From a checkpoint of a small mixture-of-experts model trained on Wikipedia.
Size: 12 layers, width 256, vocabulary 32768.
Experts: 24 experts in each of 10 layers, 320 ReGLU neurons an expert.
Training: a variant of SOAP for the experts, 10389 steps.
Below are experts of layer 2 (counted from 0) of a mixture-of-experts language model. Rows are named router (the router's row for the expert), down (a neuron's output weights, with its number) and show model dimensions 0-63. Each number is 200 + 40 x the weight over its row's rms, rounded and kept within 0 to 999.
Before each expert's rows: a language model's description of what the expert responds to. This comes from a sample of Wikipedia text that the model never trained on.

# expert 13
Description: Nouns before of
router,169,119,128,224,153,226,224,208,213,226,241,221,173,174,185,272,233,191,221,176,180,144,280,188,214,111,151,132,230,176,209,192,172,256,269,206,238,242,161,174,235,152,217,201,199,157,142,266,219,235,156,224,177,205,195,134,225,226,233,195,206,162,141,224
down0,270,127,272,182,157,174,218,152,157,246,237,201,216,199,156,88,206,156,201,191,164,225,211,177,209,255,244,193,231,284,168,215,83,249,210,197,175,210,172,180,141,200,213,229,137,181,212,196,292,203,193,200,228,239,166,130,208,247,185,174,213,166,249,150
down1,170,192,212,162,92,188,235,140,231,239,158,245,200,190,132,239,245,252,263,197,231,226,204,160,125,163,209,168,194,184,211,225,129,148,103,221,224,246,227,190,160,155,149,226,204,207,218,170,218,194,174,231,211,233,229,215,167,139,206,240,218,214,218,197
down2,172,163,205,177,201,212,227,195,150,228,256,237,196,244,211,210,127,236,183,228,204,174,190,165,127,148,200,151,243,252,199,207,232,187,231,217,162,161,205,209,143,136,136,248,164,187,253,274,245,221,163,219,209,181,215,211,167,247,211,206,201,238,180,177
down3,192,170,254,108,225,145,188,199,150,186,220,193,227,188,150,198,239,200,226,183,173,249,278,191,116,192,199,200,117,175,280,227,169,186,231,171,163,186,164,175,226,256,175,174,236,175,266,227,209,225,253,164,134,254,175,202,136,151,219,175,196,170,186,148
down4,181,208,171,242,165,152,226,182,205,229,231,175,237,236,256,237,270,283,172,184,186,199,149,150,251,277,247,268,191,238,197,211,197,187,184,134,213,214,174,193,158,153,200,177,192,207,153,270,205,162,233,220,212,262,219,133,286,213,173,180,236,254,120,234
down5,231,197,186,214,162,241,213,170,155,272,259,225,139,201,179,125,240,223,273,194,163,135,178,246,161,211,203,211,192,176,172,133,166,202,224,248,121,171,124,161,124,240,199,266,217,243,206,185,280,206,253,224,177,204,213,202,223,168,225,215,252,166,234,211
down6,251,171,184,237,221,262,230,159,192,219,226,224,250,220,271,195,192,113,165,197,176,187,189,102,207,224,229,218,185,153,257,269,177,204,156,179,168,253,211,213,189,233,190,284,191,165,214,182,186,173,145,160,210,256,200,232,191,285,204,241,196,256,207,158

# expert 14
Description: Proper-name onsets
router,238,81,163,220,169,184,183,182,164,197,222,221,145,158,232,123,169,182,198,175,142,170,200,155,199,192,227,178,144,247,126,182,209,189,188,239,159,259,195,175,226,158,227,113,198,240,246,241,145,164,170,170,229,251,194,203,175,203,190,237,201,157,104,228
down0,301,177,235,206,212,263,163,269,244,168,178,205,172,217,150,156,156,215,214,202,157,139,171,157,159,171,204,172,185,253,144,155,223,88,160,200,237,102,216,98,156,229,154,256,159,254,250,184,242,278,215,206,135,226,210,182,206,161,178,195,235,169,211,191
down1,160,187,144,164,157,145,232,188,217,261,216,167,157,204,182,178,202,186,295,243,161,239,292,162,181,224,156,221,185,195,248,170,162,136,172,202,253,231,200,225,148,278,185,216,232,221,120,248,172,159,156,285,139,167,241,255,194,204,176,218,181,109,231,199
down2,246,238,225,242,198,170,227,232,243,250,218,207,144,187,243,202,239,256,161,246,250,216,167,223,253,160,84,173,179,204,316,211,215,224,131,143,162,214,227,163,264,231,103,163,214,226,232,205,212,235,248,219,228,189,128,159,197,249,192,253,227,215,161,203
down3,203,224,195,168,202,228,142,276,166,212,213,189,219,195,235,179,225,132,216,205,176,157,215,228,155,174,271,148,213,144,192,199,164,188,220,227,197,189,124,176,226,144,174,215,200,242,241,199,178,279,155,175,228,135,178,228,155,174,209,209,150,182,160,239
down4,119,236,185,261,279,238,167,210,224,200,233,187,217,174,170,205,168,238,216,168,218,235,176,147,131,250,158,150,187,109,230,276,167,259,143,130,217,154,192,167,213,191,201,209,130,198,198,166,227,229,181,143,173,232,213,198,138,205,196,217,241,257,239,223
down5,196,205,181,221,206,163,210,186,120,200,208,182,242,260,229,222,243,216,185,164,196,196,220,122,190,180,193,142,177,139,238,191,249,230,176,185,174,190,242,209,148,194,170,211,141,197,187,126,199,52,202,209,239,192,244,168,216,240,172,233,122,258,246,260
down6,204,187,208,204,202,166,240,240,186,202,211,238,263,251,174,210,195,151,132,208,194,205,221,322,188,198,243,191,120,251,207,124,165,181,220,176,213,199,158,180,174,70,178,227,170,178,224,195,220,224,187,212,211,160,270,211,220,238,173,199,197,157,250,159

# expert 12
Description: Years and list separators
router,252,232,211,236,200,183,217,216,237,159,202,177,168,189,176,208,245,180,178,276,172,253,255,216,182,299,202,127,222,282,201,274,216,245,132,240,206,197,161,189,245,213,212,193,255,187,185,188,239,168,246,212,182,263,153,175,192,203,206,135,199,167,232,243
down0,161,183,171,204,178,224,177,235,261,178,247,222,192,102,130,214,265,255,208,228,197,223,187,177,164,176,217,194,264,142,262,259,226,166,172,225,279,176,245,237,197,235,251,162,222,225,230,225,208,101,104,200,305,258,164,186,210,201,271,207,215,140,210,219
down1,229,148,163,156,157,213,196,216,245,255,204,289,194,271,222,194,203,234,187,194,260,148,243,188,269,212,265,237,212,182,196,176,245,180,202,174,213,192,181,167,206,172,226,170,159,145,170,183,219,198,224,172,221,172,194,176,194,263,251,201,145,153,197,146
down2,256,199,204,265,163,148,200,187,138,162,153,157,102,237,160,240,236,204,275,226,203,157,174,230,136,242,179,227,209,221,188,225,203,120,176,148,165,143,188,239,149,281,261,232,324,212,210,234,186,196,208,271,247,244,230,217,246,241,212,259,202,181,234,257
down3,240,198,166,209,158,194,214,203,265,214,215,190,232,203,149,214,225,122,205,214,146,235,310,173,180,199,163,147,110,121,150,263,294,127,213,215,221,252,164,306,239,157,203,136,244,234,143,223,127,118,124,238,147,184,177,237,171,192,182,213,191,199,177,251
down4,227,160,189,247,167,200,260,184,218,161,184,247,194,263,213,144,240,191,206,281,222,137,200,159,243,255,190,223,248,209,193,184,189,189,213,163,231,214,141,159,168,134,176,225,162,254,160,175,248,201,246,237,131,179,194,214,191,153,189,214,222,231,198,169
down5,211,221,159,202,192,202,195,160,197,157,188,147,182,90,229,168,211,207,260,220,211,231,231,182,253,177,198,257,185,232,204,153,154,227,213,211,178,241,212,189,138,238,192,226,165,279,122,181,274,195,236,196,194,214,210,249,241,151,179,205,168,236,252,186
down6,183,216,206,214,132,212,251,203,215,116,233,207,195,169,154,245,238,249,139,164,165,179,222,228,250,190,173,217,269,260,166,164,207,231,221,225,259,176,172,159,196,137,212,225,205,226,260,194,222,108,209,277,259,181,254,149,170,143,210,208,139,192,184,209

# expert 21
Description: Numbers before punctuation
router,196,217,235,151,182,193,226,258,272,262,245,110,163,190,234,195,261,237,153,183,267,182,173,184,139,145,194,232,169,189,169,212,193,191,232,159,151,270,162,223,179,160,201,119,206,218,186,206,196,218,208,176,182,185,150,202,227,206,234,185,282,237,220,197
down0,155,210,224,239,160,138,241,110,243,139,215,206,169,173,186,207,215,214,182,168,142,325,222,155,257,162,180,253,234,213,204,146,177,233,206,229,244,216,167,196,142,192,156,173,190,234,139,202,191,212,162,125,186,256,152,274,212,185,171,152,214,242,203,149
down1,248,230,285,188,200,184,243,167,209,212,243,196,205,200,195,225,214,177,188,152,247,201,258,228,209,178,190,268,158,210,200,174,221,252,190,248,303,166,172,144,207,231,171,256,171,159,223,253,143,158,207,250,141,194,202,171,244,249,192,133,205,245,209,247
down2,192,193,272,112,210,161,215,147,221,176,211,146,106,124,143,235,224,237,223,210,163,201,116,198,140,234,248,204,201,206,160,209,155,194,183,80,173,221,173,165,164,220,213,177,212,211,142,200,166,183,222,241,207,240,277,210,219,181,162,231,248,143,216,286
down3,201,224,196,268,203,168,118,272,228,201,248,135,239,164,242,183,77,186,266,260,184,289,249,205,182,190,195,259,221,160,199,243,199,193,205,253,208,229,252,203,184,206,213,180,263,237,194,112,231,185,137,176,188,223,212,194,261,185,225,202,169,181,201,175
down4,247,228,197,279,266,160,195,113,198,183,216,196,188,197,208,188,167,208,187,200,210,259,187,211,212,207,184,196,145,269,233,196,152,143,150,187,260,237,189,255,216,185,233,183,188,169,206,157,203,244,239,282,236,188,159,216,302,239,146,179,234,161,178,215
down5,173,112,252,158,216,187,172,215,192,250,185,225,214,189,284,157,203,215,136,116,199,224,185,165,206,215,215,143,190,212,219,251,184,174,169,167,239,172,271,154,259,236,221,237,191,218,255,259,176,119,216,169,183,150,197,214,266,222,201,188,208,179,251,211
down6,180,161,223,203,189,174,209,177,219,174,252,206,185,216,203,195,192,196,229,226,219,296,194,219,208,148,221,189,186,198,128,265,205,205,138,149,222,245,214,214,227,209,186,194,236,154,190,176,197,166,179,178,190,251,255,194,215,261,319,222,163,180,214,221

# expert 3
Description: Countries, units, percent
router,209,189,181,227,232,185,157,225,167,237,169,204,196,211,164,215,202,236,239,201,225,310,191,202,174,242,224,211,241,263,228,240,101,196,204,171,141,234,171,183,169,229,122,203,228,269,212,177,136,265,272,242,214,176,217,168,132,158,91,179,256,207,221,207
down0,262,113,169,153,245,178,234,225,164,146,129,182,174,195,214,210,119,226,252,208,225,146,238,220,194,232,213,157,170,244,222,181,238,107,203,135,225,174,172,226,186,196,243,173,184,201,243,187,251,269,156,245,203,221,223,219,216,223,282,193,214,151,168,213
down1,177,181,258,243,157,218,182,162,173,198,278,252,194,226,161,139,183,163,264,148,185,223,194,215,253,242,141,233,200,153,153,126,240,157,209,154,183,199,254,189,191,214,260,182,193,233,160,221,204,134,172,173,166,208,206,142,259,152,229,197,204,232,172,231
down2,192,183,181,180,145,196,115,222,195,279,185,185,247,159,128,196,177,284,234,196,218,180,230,225,212,243,173,180,191,178,218,215,244,159,201,182,160,266,266,187,198,202,243,151,194,231,230,191,199,237,198,209,192,188,218,237,189,124,205,179,215,184,223,221
down3,248,162,203,216,214,269,155,202,266,117,212,177,205,134,178,208,194,200,203,183,125,90,213,209,279,220,185,140,222,217,216,180,252,136,181,205,182,192,118,221,229,192,247,218,126,176,187,247,247,194,170,198,117,181,112,131,217,187,178,229,271,149,219,210
down4,201,182,240,227,228,222,217,206,271,311,157,126,130,190,145,261,144,205,132,198,161,111,183,156,213,159,200,197,230,269,224,186,173,241,274,135,233,200,243,146,184,185,191,252,214,220,145,183,138,223,146,233,241,240,242,140,274,188,252,192,209,111,205,211
down5,234,163,167,162,182,215,204,240,220,164,167,215,180,215,188,170,192,221,180,139,185,203,179,162,156,198,204,339,214,238,242,150,217,191,217,175,198,157,253,237,206,263,208,196,182,142,226,179,256,154,208,150,180,139,172,128,223,176,149,296,159,327,244,193
down6,171,254,316,192,164,272,182,145,202,199,236,200,221,217,196,226,200,147,221,262,201,245,138,213,193,188,206,131,264,176,223,145,206,166,181,162,192,242,267,173,185,150,244,239,182,236,268,130,202,217,197,209,189,159,214,98,196,133,97,213,221,252,236,120

# expert 16
Description: Infobox field labels
router,228,181,141,202,186,211,233,157,215,169,193,159,186,186,257,94,213,199,198,150,187,222,170,190,192,180,186,183,229,211,155,239,180,236,145,167,204,229,181,213,220,172,266,146,188,235,253,177,168,217,221,156,204,227,228,231,125,244,168,149,216,219,127,186
down0,206,223,232,270,188,170,158,222,230,153,206,239,218,221,173,141,208,219,167,275,204,177,196,220,162,258,207,239,276,168,165,148,231,209,193,212,270,213,237,210,212,200,179,212,133,196,212,180,225,212,210,191,220,230,115,183,273,147,113,207,79,190,188,225
down1,240,154,167,192,226,217,108,171,214,185,162,175,247,141,204,161,178,200,235,158,174,266,228,222,168,225,185,267,220,101,206,166,178,218,228,214,215,237,215,113,221,176,247,268,262,217,219,176,171,177,217,140,161,174,206,164,261,153,154,207,198,237,178,194
down2,229,209,190,158,225,236,181,123,218,212,114,216,212,226,205,218,207,122,235,278,170,148,239,210,189,179,186,271,235,203,231,206,181,203,234,153,147,202,238,122,204,186,180,209,177,151,202,94,193,130,169,248,219,292,221,235,261,232,225,240,254,87,194,173
down3,165,181,123,194,205,296,153,211,203,196,207,257,223,184,166,184,200,188,247,271,172,254,311,183,179,155,186,169,163,195,218,203,209,181,213,136,188,201,139,167,142,167,213,208,182,149,153,117,211,133,176,204,160,229,154,246,246,191,180,162,285,165,176,243
down4,231,216,168,202,170,220,189,170,310,164,202,258,255,216,263,167,192,135,131,163,258,162,205,287,217,164,201,214,157,207,181,120,169,229,194,144,236,208,234,209,223,279,258,199,157,239,180,89,186,214,253,306,224,156,229,193,195,208,175,254,229,258,178,227
down5,158,215,153,173,206,117,224,195,191,230,122,197,164,174,236,213,264,235,137,191,210,168,144,180,202,171,212,236,198,208,221,154,195,140,175,155,212,191,187,183,172,86,166,144,134,203,238,256,252,208,201,199,215,196,184,289,143,197,208,186,271,210,196,226
down6,184,188,248,149,228,225,210,85,222,267,171,259,147,150,213,170,175,121,234,209,174,280,149,211,248,194,153,154,254,256,188,175,237,214,219,155,192,181,265,145,158,235,188,187,217,178,139,200,192,192,212,160,179,195,179,168,158,262,260,209,124,190,184,191

# expert 4
Description: Name-ending fragments
router,236,215,230,189,149,208,207,231,170,195,189,230,165,135,203,157,233,124,188,183,139,94,173,164,182,193,244,186,182,271,203,233,199,164,198,194,124,220,211,227,265,146,141,142,138,228,237,272,248,190,213,213,242,235,296,180,217,246,188,250,229,186,180,151
down0,214,184,187,179,208,193,203,238,286,214,211,164,220,186,234,261,182,347,206,240,223,173,191,178,225,109,155,149,195,183,224,230,215,232,163,208,189,201,197,170,216,145,133,136,250,177,187,198,265,228,194,165,175,192,174,153,229,253,298,195,211,157,218,119
down1,242,204,231,265,231,203,267,193,139,228,199,175,120,214,261,205,181,207,163,230,201,203,99,244,150,225,157,187,162,209,156,254,205,164,235,185,113,219,203,205,169,180,177,262,239,163,223,181,207,188,202,153,186,193,145,203,115,198,108,189,303,96,190,205
down2,170,115,225,237,171,216,188,121,162,179,162,196,188,146,271,222,193,215,198,133,188,178,258,186,172,186,207,204,216,273,215,225,222,144,149,245,167,236,202,225,168,205,221,288,210,260,137,194,219,261,212,135,170,179,182,227,205,173,142,175,151,169,242,195
down3,190,164,188,123,169,300,192,128,193,260,200,204,311,223,172,283,162,190,209,183,170,205,199,207,178,222,234,194,192,153,210,254,207,272,272,224,198,266,163,248,187,119,247,203,233,155,187,253,211,217,216,205,231,146,228,248,210,240,233,188,168,149,193,178
down4,214,173,186,175,201,218,185,250,237,317,183,163,189,171,152,162,192,163,222,163,216,194,205,217,238,208,258,167,175,250,168,204,207,211,204,271,234,202,177,186,195,215,152,198,216,168,218,172,191,258,104,150,193,114,183,91,209,240,229,156,256,200,194,166
down5,174,187,207,176,241,178,216,156,141,251,174,232,231,273,233,279,133,123,145,242,226,218,231,178,170,290,218,185,185,218,140,207,234,207,198,192,237,278,247,253,189,139,245,255,199,189,188,148,198,232,243,216,180,153,233,269,170,206,185,220,183,244,178,185
down6,210,134,185,230,177,122,150,161,166,133,271,151,188,199,284,252,190,219,192,222,194,172,249,176,238,172,227,122,193,204,207,255,190,264,170,201,170,181,238,262,151,126,178,210,182,177,150,184,225,221,172,289,243,257,219,206,130,163,223,258,192,256,183,215

# expert 2
Description: Word-final suffixes
router,237,246,273,138,232,239,270,228,136,220,220,254,222,145,175,293,197,192,148,129,176,142,197,219,242,170,215,200,150,181,205,184,192,190,212,190,214,179,164,225,159,220,219,229,261,196,142,202,192,225,279,184,144,217,260,204,208,259,140,238,146,250,200,174
down0,271,252,220,174,320,196,253,173,197,206,242,257,227,210,215,264,154,189,185,199,206,230,187,120,277,194,203,194,193,255,220,146,159,164,228,187,185,189,179,192,181,154,253,184,217,200,144,152,221,189,191,149,247,158,175,205,183,189,199,155,163,200,240,152
down1,230,181,233,183,203,225,188,156,174,214,148,187,186,177,173,170,213,242,171,226,251,195,168,251,221,130,176,153,233,210,195,254,185,291,191,169,86,231,204,209,134,265,331,241,257,253,176,170,211,197,165,178,260,187,185,210,166,182,219,279,273,200,178,220
down2,219,262,233,209,201,249,204,201,250,204,272,224,130,225,171,270,285,199,244,185,227,206,240,170,274,123,232,253,161,212,295,166,269,223,204,181,192,206,224,132,210,167,276,213,260,281,185,199,207,164,160,194,231,198,190,189,164,177,124,172,136,218,119,207
down3,187,225,160,92,258,243,186,185,214,206,123,218,210,224,171,171,171,206,179,134,242,163,182,138,189,246,282,136,214,191,158,165,200,255,200,181,174,162,226,184,149,235,190,173,170,205,222,209,200,186,222,225,154,212,145,268,246,188,167,204,216,341,150,172
down4,235,187,214,243,161,164,170,159,165,159,127,224,143,241,171,211,193,230,225,226,230,160,187,163,139,132,240,271,240,186,189,223,244,232,209,235,247,156,199,192,232,216,186,222,200,186,243,233,180,192,253,170,211,212,192,159,217,162,187,145,179,219,326,202
down5,238,292,216,196,231,238,277,184,229,222,207,171,179,338,217,183,216,208,217,211,182,124,210,151,230,173,242,191,216,163,216,225,201,229,157,223,169,172,148,167,242,234,216,247,208,183,178,159,227,219,208,236,143,209,135,145,197,236,266,158,187,182,176,199
down6,197,224,231,243,218,223,184,267,179,188,227,166,177,200,132,238,204,225,273,142,149,221,173,150,271,225,225,245,136,192,263,182,201,197,254,201,196,204,174,229,171,251,222,246,185,141,128,160,181,231,254,126,214,155,250,167,228,189,174,194,192,149,197,211

# expert 5
Description: Mid-word letter fragments
router,195,205,251,166,307,152,180,178,156,231,215,225,184,170,154,231,173,218,205,240,185,238,142,255,205,221,133,277,192,150,225,142,249,179,222,206,176,207,223,209,147,250,186,313,156,181,182,180,226,251,159,241,139,209,112,207,206,181,250,266,171,245,226,212
down0,229,167,212,198,141,215,212,108,184,213,222,194,259,200,185,113,258,204,137,167,190,209,149,144,220,169,223,237,288,188,270,194,254,193,231,232,209,195,191,194,165,231,208,157,234,217,173,193,259,138,118,164,213,197,234,252,188,166,166,274,230,230,184,175
down1,224,169,192,177,225,170,169,179,193,175,252,233,143,221,174,162,209,210,191,188,182,204,250,197,149,195,137,243,218,182,155,198,234,171,209,270,162,236,229,193,227,265,225,209,181,268,205,246,195,220,179,290,214,189,200,139,193,154,262,181,105,212,208,198
down2,280,178,251,218,155,217,193,256,185,125,210,212,175,190,187,180,181,194,150,209,198,176,157,174,141,185,177,200,251,285,150,135,234,210,217,139,154,212,213,249,150,138,269,167,142,208,192,157,200,226,140,120,211,141,239,179,197,212,187,191,261,224,185,186
down3,245,225,184,257,229,241,171,116,230,197,86,208,184,226,225,274,235,214,211,247,196,186,207,262,168,266,179,224,232,273,204,196,196,198,157,240,118,177,167,248,230,168,181,257,136,238,213,157,248,202,194,170,144,110,209,179,173,255,175,252,187,237,190,149
down4,216,208,216,151,183,246,282,212,196,253,202,253,197,160,105,204,235,177,114,205,237,229,206,217,243,213,249,175,153,183,146,229,172,217,194,214,207,219,144,253,227,235,213,217,261,199,230,199,189,183,237,223,188,218,256,193,145,144,154,244,214,207,190,217
down5,225,202,187,181,186,178,255,167,193,198,134,158,153,169,211,181,270,233,200,175,210,174,158,256,182,237,216,217,146,164,156,197,179,110,232,216,219,227,128,210,197,166,123,215,152,223,162,179,196,163,209,242,213,196,154,132,244,202,74,127,139,176,218,170
down6,226,123,176,141,136,175,161,130,225,169,172,162,203,214,214,247,192,222,237,208,169,163,211,135,149,173,189,189,208,180,188,169,202,185,192,217,135,289,198,175,167,152,249,260,191,166,233,186,267,229,71,197,126,153,228,215,197,223,182,226,240,200,226,208

# expert 11
Description: Standalone small numbers
router,188,266,264,213,217,139,199,269,212,250,239,208,188,241,215,266,164,176,156,150,239,202,130,200,135,238,220,128,154,181,248,236,127,91,178,158,200,146,172,171,157,231,144,221,187,156,213,188,143,223,278,195,212,173,227,224,240,206,205,141,178,193,230,155
down0,216,251,135,230,228,243,203,217,258,200,204,165,200,188,228,158,162,213,141,187,162,229,214,137,285,185,259,155,212,218,184,213,175,186,253,222,192,168,239,210,217,177,149,153,146,251,194,190,227,252,156,245,240,207,215,189,232,203,179,119,207,193,300,233
down1,197,204,227,208,233,168,213,125,188,162,152,193,223,180,182,155,224,144,132,183,208,171,221,224,177,228,206,135,286,232,215,245,184,304,245,225,218,274,169,223,153,230,247,167,190,244,203,142,245,167,189,186,256,192,183,167,190,163,217,145,200,223,158,173
down2,231,200,179,189,192,223,174,199,183,173,187,239,232,191,246,221,278,241,165,176,136,237,131,205,205,281,204,225,182,188,184,293,180,132,280,279,138,302,284,123,166,158,122,141,177,283,219,198,181,186,193,180,231,262,166,203,242,128,182,212,190,182,210,269
down3,172,187,248,230,195,192,176,228,221,195,245,254,207,207,191,183,255,123,302,206,194,228,244,225,227,229,270,114,267,215,232,150,180,184,132,185,171,154,201,238,212,144,159,253,201,136,170,216,171,194,189,177,205,227,152,210,203,206,191,279,272,135,252,144
down4,166,163,139,195,204,161,231,206,214,109,178,230,152,243,256,204,206,222,184,191,208,308,207,206,234,183,252,271,267,198,229,207,225,270,163,206,208,167,175,107,197,182,229,240,163,246,219,173,219,196,249,232,226,212,182,232,180,167,165,236,246,239,183,251
down5,182,214,147,220,123,292,245,171,183,194,217,266,135,146,229,226,258,164,170,263,212,163,222,194,262,143,226,169,190,229,121,280,237,170,193,230,179,185,204,208,175,192,177,217,158,153,262,128,185,169,226,192,214,197,157,186,174,189,139,308,150,225,175,191
down6,199,150,253,183,203,200,187,212,259,134,207,195,184,266,162,228,209,269,210,219,203,250,222,186,200,187,156,172,246,226,234,269,179,200,247,122,208,213,218,220,196,236,184,145,238,218,157,205,167,154,211,161,210,208,186,184,215,205,203,206,212,147,197,233

# expert 8
Description: Ordinals and superlatives
router,190,191,224,226,199,204,270,236,203,170,221,159,202,198,164,224,226,190,252,192,177,228,200,148,234,291,226,218,229,211,150,184,194,178,208,200,200,164,165,187,213,181,176,214,258,300,155,130,246,294,183,179,179,212,200,166,171,210,183,176,200,111,325,207
down0,150,233,222,228,179,171,150,216,232,252,270,147,210,216,262,200,178,264,262,184,231,234,232,176,133,220,166,280,193,192,259,251,216,199,212,239,188,180,181,221,155,120,173,223,216,189,214,121,221,185,166,268,183,198,225,230,169,137,176,206,210,133,210,198
down1,115,184,160,202,171,139,185,114,234,275,136,157,188,174,193,180,224,256,255,244,250,192,109,225,153,205,207,102,195,195,181,225,214,266,222,246,221,222,193,193,194,209,222,167,147,194,185,176,198,207,200,168,182,198,219,213,229,185,251,278,192,227,136,233
down2,183,158,212,224,212,174,276,225,149,252,146,117,171,189,219,308,219,242,138,221,248,186,180,240,247,152,204,193,268,222,231,173,279,230,252,207,193,200,193,210,203,204,236,174,104,166,271,224,223,186,221,125,212,200,250,181,216,225,211,180,186,166,182,219
down3,177,204,149,165,262,239,203,205,233,239,241,228,157,166,179,232,156,151,224,199,195,261,206,223,164,319,194,221,129,248,163,134,229,221,123,191,172,140,197,163,259,165,214,214,191,260,182,149,258,169,233,187,201,196,243,194,167,256,189,183,147,165,215,266
down4,195,135,173,189,218,135,149,182,193,191,233,150,211,249,152,160,120,196,224,206,183,121,210,191,165,180,224,163,223,180,231,243,219,149,304,267,263,156,175,212,153,161,128,178,244,192,195,309,192,244,244,261,170,201,216,179,248,104,182,174,186,217,206,256
down5,217,251,195,192,242,166,200,290,97,166,217,223,178,250,189,260,200,203,146,149,257,216,176,175,217,245,141,172,187,232,166,148,254,193,172,183,219,260,221,191,231,206,240,285,170,206,175,151,154,256,216,212,225,202,183,184,238,210,193,190,158,231,177,154
down6,183,202,181,194,130,236,167,228,116,221,160,206,200,165,202,218,195,177,256,237,231,216,208,143,177,192,204,166,152,253,147,201,185,157,238,208,251,230,246,240,165,217,169,286,206,223,214,179,137,165,223,188,194,195,212,222,195,206,173,212,180,189,160,235

# expert 23
Description: Media and sports nouns
router,167,265,176,256,223,216,139,150,156,165,184,182,243,218,200,201,237,209,211,227,132,231,264,193,186,161,149,143,183,192,224,186,211,208,256,152,161,114,153,233,205,193,166,249,222,185,205,171,182,206,184,231,211,254,247,162,226,204,263,197,276,285,187,187
down0,238,257,187,218,201,160,169,226,248,182,256,210,254,147,177,241,154,222,291,236,180,177,173,149,205,136,208,133,132,165,173,184,239,239,145,233,233,135,274,186,214,223,136,229,157,204,207,135,160,176,192,230,128,146,207,183,219,237,167,202,198,229,209,271
down1,210,219,191,162,162,229,223,213,171,206,166,169,187,169,170,84,191,216,217,188,273,217,213,208,207,241,208,142,192,179,176,127,226,200,156,243,175,183,236,231,225,191,168,126,101,186,199,162,238,229,200,212,221,201,281,268,227,107,201,184,137,187,185,178
down2,178,170,213,214,190,240,165,186,196,271,236,226,229,189,180,258,145,240,240,233,196,186,209,230,188,219,143,155,298,195,161,205,192,210,170,242,179,196,238,222,193,239,195,198,212,231,223,235,193,331,280,177,203,148,122,211,201,241,170,237,190,148,155,210
down3,190,195,147,204,208,260,208,167,185,120,141,196,182,200,251,232,92,175,197,160,234,161,213,233,205,199,286,259,280,223,188,245,261,168,176,223,196,183,198,191,165,176,161,139,186,228,215,209,211,248,205,207,234,248,216,231,187,128,202,208,146,180,158,143
down4,185,191,174,197,208,271,284,285,258,176,182,145,218,171,233,160,233,256,240,214,234,258,255,239,202,258,198,205,163,208,151,132,243,254,202,220,211,285,222,245,229,173,228,146,223,181,229,148,140,211,173,150,169,267,183,241,180,131,234,213,198,223,109,171
down5,192,135,287,286,171,263,227,207,237,251,146,198,201,196,286,198,182,230,195,237,239,162,281,258,194,181,141,243,244,228,140,169,163,276,186,175,151,148,172,236,192,154,183,309,237,165,176,235,152,242,150,182,144,252,186,234,207,233,141,185,161,117,169,178
down6,184,286,178,200,290,278,163,202,203,192,223,224,281,219,176,258,220,237,239,168,168,219,230,177,192,191,197,194,233,125,162,135,221,229,182,262,215,184,227,217,141,163,215,249,177,211,247,221,272,221,158,146,194,225,169,196,152,216,181,216,219,109,225,153

# expert 20
Description: Sentence and paragraph breaks
router,230,258,230,172,243,182,189,231,239,192,201,302,198,234,185,162,227,172,184,216,178,180,211,218,187,277,232,117,166,246,241,158,229,190,133,224,198,201,330,271,214,177,164,171,191,165,269,246,164,248,168,237,195,211,157,229,147,148,204,128,189,173,225,230
down0,152,212,249,132,232,194,273,118,139,199,216,174,181,228,184,291,222,212,193,202,129,143,156,271,204,154,190,178,256,215,204,214,239,232,230,204,235,231,291,151,184,297,223,161,189,237,227,150,202,237,197,229,155,201,195,213,211,207,199,162,197,228,315,203
down1,131,202,179,218,124,320,191,173,177,131,179,190,220,282,206,249,214,157,279,223,270,178,157,167,212,165,171,168,238,125,207,272,126,297,240,221,236,191,223,140,213,157,188,174,194,194,189,221,191,157,162,192,150,242,255,265,220,196,193,194,177,202,206,246
down2,181,128,165,259,227,114,232,201,208,252,254,240,130,251,202,234,150,175,249,227,255,230,193,254,189,177,197,140,183,237,166,214,185,173,218,278,161,174,199,236,236,180,219,216,277,174,151,188,206,179,202,181,252,262,216,215,171,219,228,232,261,236,196,249
down3,192,224,188,243,190,258,186,195,203,217,208,163,163,266,135,190,166,188,256,147,270,200,210,194,205,252,270,213,119,240,229,182,175,250,155,248,274,185,229,192,242,92,186,190,252,239,251,221,140,298,202,219,165,191,177,139,241,256,210,193,145,197,223,246
down4,208,174,151,150,137,144,224,257,163,167,117,195,142,234,166,209,202,255,146,215,238,203,250,199,217,189,233,225,186,167,175,213,162,273,286,205,169,180,214,129,196,145,178,195,177,217,139,156,197,196,251,157,187,290,141,308,198,228,207,253,165,198,215,282
down5,186,284,160,241,173,141,232,164,248,261,258,205,194,228,257,211,247,299,182,230,177,193,158,166,185,187,241,174,197,222,266,261,182,236,127,194,129,209,219,248,164,228,225,190,206,130,204,187,195,188,241,194,284,213,184,219,170,243,197,169,192,176,173,214
down6,192,207,247,218,215,200,202,114,191,273,199,214,238,154,183,165,165,247,215,136,182,139,202,179,175,146,183,138,162,233,222,202,197,191,209,225,246,239,174,180,216,213,217,248,153,208,183,239,204,187,312,182,222,159,234,224,199,148,303,228,138,223,270,229